From a checkpoint of a small mixture-of-experts model trained on Wikipedia: 160 SwiGLU neurons an expert, 1 pick a token.
Below are experts of layer 7 (counted from 0) of a mixture-of-experts language model. Rows are named router (the router's row for the expert) and show model dimensions 192-383. Each number is 500 + 40 x the weight over its row's rms, rounded and kept within 0 to 999. Numbers have three digits each.
Before each expert's rows: "raises" lists some tokens whose logits its average output raises strongly, later layers aside. This comes from a sample of Wikipedia text that the model never trained on.

# expert 3
raises: " ", ",", " the", " and", " or", "."
router:526492524520551495535505438471517565461494556432569488505498538472490509477559501562469528529435534523491490531466500585457554531486481534521529509460568511427494531544478504510447542472507521586555463503495514499496480522526472509506408552440530498523485528485446544539557474458495518468456566501436503537493451532504452489461539523584448518475553566529472468491491433470539460514438480496476500496527521476488447443534497552439525498566527463478489524544494442535535542469421470499501538466561489522432541531519540512457521492490497528522555562463490411513443483393509515582

# expert 2
raises: " Coordinates", " Parent", " Country", " Website", " Title", " Interactive"
router:508566582547456501469560487449435515538574509583473424433510504490514524531512476488491531560438517499539490514452492474485540546476531531474430493535529424501547535504536479490474436498508561458501486460483463476508492472463531526583539408555551495489489530526417541448454488515479441513535437450479467494477526434421460561472440481444471433510446484596574461467484502503454542523477542487515536429487494523461470563521494533503460527468595482494537526514487466461488521544520488503471457529451457501549502503531551509585451450537499577453481442479570458470463489499544504481

# expert 11
raises: "-", "=", " \"", "The", " ", "=="
router:471565537526496488451468433555500541491477529540451546481551512512447463478514480544492515566472553545531515436479509527536495573482570477499448468537587454539456508540564513454452529421434502519538466485449509464480505508530457514496483514467501556476427458468497455544447451471510430548503491576564451501509494443500478446486474434498496496441562478454509470529454487516504502473491439527496497483533462548539484542497515523546549469454545466509539512427538477560441477489510441464500547514439533486560440492532500469520506531581471567567535455514505534465527506484491495563

# expert 19
raises: "1", "10", "15", "200", "16", "14"
router:528547474414557481502433460567546411533467549429536513499458498503464479530554589463486486499555580494518450524529494519434554512540544502468508502521539493512543511498491453480527544441515493465469547456499440509476522515493481512465533488448508540492502457453563485448509497460476528473526456495550550549475492496395527472512493396449480648541436541492516433483582532486495498380534538531517575491491467490527496571485461517545518545453482515470463499451465521521515560519540530544444479555439450521535476458431534476421475445532498453564494431521524536493527554534469546495

# expert 9
raises: " the", " and", " ", " a", ",", "."
router:474512491504465577490529558464562511435479403452450507537448417510451552495454523448424525406513527553455517533447482461562433494580487491551569538476574484471485496517484617538552574509566424567472441485501466455493600543540470537529483508487580542477543517505417516514544532490466513558583502527478481439498525573555477494476564498503527530516490480472509542564486469441508555493486521532484452513421568487446526490504464513476524534525435541496470483525494566506521494536443478514511560483467522457473519567425532504510495510538526513435518505568495505474466485525516496526

# expert 0
raises: "|", " for", "—"
router:504491526547475452525531481478526515523394498533515542480552496555544476482441488590477531455511557520510473486472505491482497493451464479527494491522516435495563479535492483494486447522524547455467507547488490535472497537529429527541554515534431444411529484565481531492447457530426471513460557522498484558499500499544482500471525467490551430467558532523497484492453479543459493587519440522587491451500556423565526540559468505499466507517453571523529521469517482460466449515437464488519505516447545506476445503446527522534451466510546476455522539493462436561488460577460477528

# expert 21
raises: " the", " a", " some", " he", " another", " one"
router:503458507515517507572546500494478470471531482529561565474521443418488456547464611472449605497513538452512529487498543545487477552411505431453462461460519529543500503478496484535445453468500526504500605518474505512516510543458536450518477509471472530546536533531505526449405548564498492458453583484444496485528541515461475445478456543558488497570465479520503501430479493557529488494531526468455480485483529511540564497459468562450499456543480488499521474459573517510538531516560481530520445464533569539462537578513503489523424481522553483515555576525513487517486504531468464426

# expert 4
raises: ",", " and", ".", ".\n\n", " in", " ("
router:493456494518550510441504553487420502547513584490535579534549464502495443455528456473503518495520445548450445521500507567492463501514498497490485559428548470604577523495500518534413466547525471470552544515494514533472474533561496495530434547456509445530488464513559530546440509548507504506480456476434536534527440459505524455552514555462494580477497432594526531473544492494542498532536485450444473563524569430503423506443554467501613558536481504510453459527504517526556469420451508485536507483546551486472529554527456539483542519449456517535566552531465521502492547504499510527

# expert 13
raises: " ", " Total", " T", " \"", " N"
router:523549498483505527465546477514548484446530482542468457470578577469569485490513465468466531475492552484488465519468493501473481515469472532489497480506454576489494453474548502532502469471430518518468479463553576427435548434513396536508494484498463425562518480479480543503504411557536500544507524589541509466493447535467459496522422460544520490511513515559512492412438464523414459493429511408536473513491608540497417501491470435544516530451563475450540502523536502542559547516446467470512496467461473504590513524493534492526543532526424517458440453482546543520501510483423510510

# expert 18
raises: " |", ":", " the", "er", " to", "."
router:517477525553494465590503558502516539469541459527525442455446532503469527461427513500512521474545535515507540541496546453561492585440525510458475481483477460438495469469502504545508536509494554461453477556479560512535516496516497518532510485524505478442527515485517561456511612531423465426426510454500487497468512539548448564428459545581520476486523463507539550502508475533533480528501521464509503471534479442552575491446473551479469505534536445528519476552527476476436604561512486500500452518495509546448555509511503443517501496508507511415455541524500468515467473540471494502

# expert 6
raises: " to", " a", " at", " lost"
router:531423519508405542476507538512425481550509470501415455466464506495517536514489432431489438537495449506485544517546458501491461437453456449559512447501448523488498529482523540535448511543507564526529474508500536442530431489532537446470461558563470535503469519450518597553433443552577536511491441406541469491450473506558535507516564541524515463485440449476529529486441512546538497554506498533450499490508503527556530494501463449433471558490460485450497507574460485468459468495496582477495522480569548449466486538444507496555465575472528537474487519498506508504492505546569494433

# expert 22
raises: " the", " ", " s", " in", " l", " a"
router:442534488537467492547452444549515580485531544372411492549530462532553575537476474514538467489435472543447505538497425527434510453485514463514517507582505431456448501415485556535577487565538549505549496516516516488512486545471466434482489529513421500453476558496560461556513435533509517537596522487547468560458463570534556523500533527497453497579574449532548517505459475436552494487482464561472479554542543476543459439490486500561558494485556532444493481528511513492476525496542526543565524475547505522532574447549520551531430486502461507501551581463478499526492473459471450508

# expert 16
raises: " in", " of", " a", " other", " later"
router:508510505502476547537490531532489546468531462436505507532491521426530528502499523424459525511489540534504474507460537545489478477462408522548544522525508527484492461431491522522472425465503524403451482547499501489562570488499492500499462466482517470467521540464489480444547578424524489570466510432516477502480563491529482520497515469559439588466533443530445506433556475460559532519508473464437513429569494523497495505514475571438510483490540505422521505464499460411563513550535517461483448466522526535499539516512506517540515409483513538547444504418502514455491503495482541490